config.yaml
n_layer: 9
n_experts: 12
d_expert: 352
router_z_loss: 0.001
lr_router: 0.00102
tie_embeddings: "early"
optimizer: "ademamix"
lr: 0.000315
grad_clip: 2.0
Below are experts of layer 4 (counted from 0) of a mixture-of-experts language model. Rows are named router (the router's row for the expert) and show model dimensions 96-191. Each number is 128 + 32 x the weight over its row's rms, rounded and kept within 0 to 255. Numbers have three digits each.
After each expert's rows: a language model's description of what the expert responds to; "gets" lists some tokens that make up at least twice as much of what it gets as of all text. This comes from a sample of Wikipedia text that the model never trained on. Tokens count by the router's weight.

# expert 7
router:140133114129155126085116127135180157118132134198121111053126122128159074060131113130136100072229088143121118138149115061089120120110202160157092165211121140160149101146132183106133095157162113122123077129142115107152162153092176202202159136123172088117159146100147111063119091086163117101
Description: Sentence-final periods, section header marks, and has, had, with, especially census text like Males had a median income.
gets: ".", " a", "==", " with", " has", " The"

# expert 10
router:122125134099074107074104121133133084106152141146151150116142146107170122081145160168136088146172127128190143190138146137094177177107181200111112122173113143134141075129126097083180156164175184116101124197128163133181166133103173161181100078119116067127206057138179167131143118168129098150
Description: Coordinators and separator punctuation between items, such as and, or, but, &, colons, semicolons, table pipes.
gets: " and", " |", ":", ";", " or", " /"

# expert 6
router:169133121066108135110143154107175110012105162152149129109137124107128144112196130119143116142148091148161116170175104107133117163136183162131128169173100179111125118097081148104164141130131171118163075183155158097157160155145172203133147089090158094088178089136137118085196099143179131121
Description: Opening parentheses after a person's full name before birth dates, surname pieces, and Born or Died fields.
gets: " (", "N", " H", " B", " K", " F"

# expert 9
router:123064096138128094127152127110168136098134143158162171101164166133153103109189185171143107170117049139122118145137121119141129148087176112147116124140102142100123157099120132088175141153148081139131145164121206109162141114104165139191131120139167095107129146097131120143187126142179155141
Description: Numerals and number words in tables, dates, ages and statistics, such as 10, 25, 111, two, three.
gets: " 2", " 1", " 3", " 4", " 5", "1"

# expert 8
router:183124089140128116149135168168151099096163120102115151117169157125148103122176152109116092124162141143195122132150061077132087181105167171117155160180123141175174119138115137123129091146131148134106160151139145112159134179126147128186151111110191061117134125123143163154190121176117147141
Description: Forms of be and past participles after them, such as was, is, located, recorded, developed, died, often in species descriptions.
gets: " was", " is", " were", " are", " be", "ed"

# expert 5
router:194113123112128129148115191125132097120124190187120145070099139091189121148135130089179133149145116203153120147147086115115186142141152131154133141178141155154181108134114135132164093149150143183106115110142156144189153153094155144145161086102125114069099138116144141105167110179164109091
Description: Conjunctions, prepositions, opening quotes and verbs that begin clauses, such as when, because, after, wrote, during.
gets: " \"", " that", " for", " to", " In", "In"

# expert 1
router:072110090131146107143103141089199183080143144191140165112159121107147133076205099122171145115140120141197132150176118112090142122109195171139107142186125132126132096153098194145119152151145130151122117182133126145170136169082186148197153138112124099093128108128150133069158101175178163139
Description: Commas in lists of roles or places, and role or work nouns like film, album, director, politician, footballer.
gets: ",", "),", " film", "\",", " season", " team"

# expert 11
router:133138109109113170141146154074206132034159107139133178088180157080126061101136140164159099135164116177166128151173100086091146135114156184112086166189067159100172094123061143122168124166124152159117150142176154110156130130101211253157124058079140069084137057071159154134146066146140120135
Description: Prepositions and articles starting noun phrases, such as in, of, at, from, during, the, 's.
gets: " in", " the", " of", " at", "'s", " from"

# expert 3
router:152147112112142061135127135112193137104154203094154144121141129102173101138141141150165108158187101135207136133151090106170155153088197175089084136189087148141143114147129147118184106192140194145075118170154143168147158129138173146153161181108119095095179066088153155077144089134161122121
Description: Line breaks and table pipes starting rows, the or a after was or is, and given names like John, Mike, Julian.
gets: "\n", " the", "|", " first", " a", "The"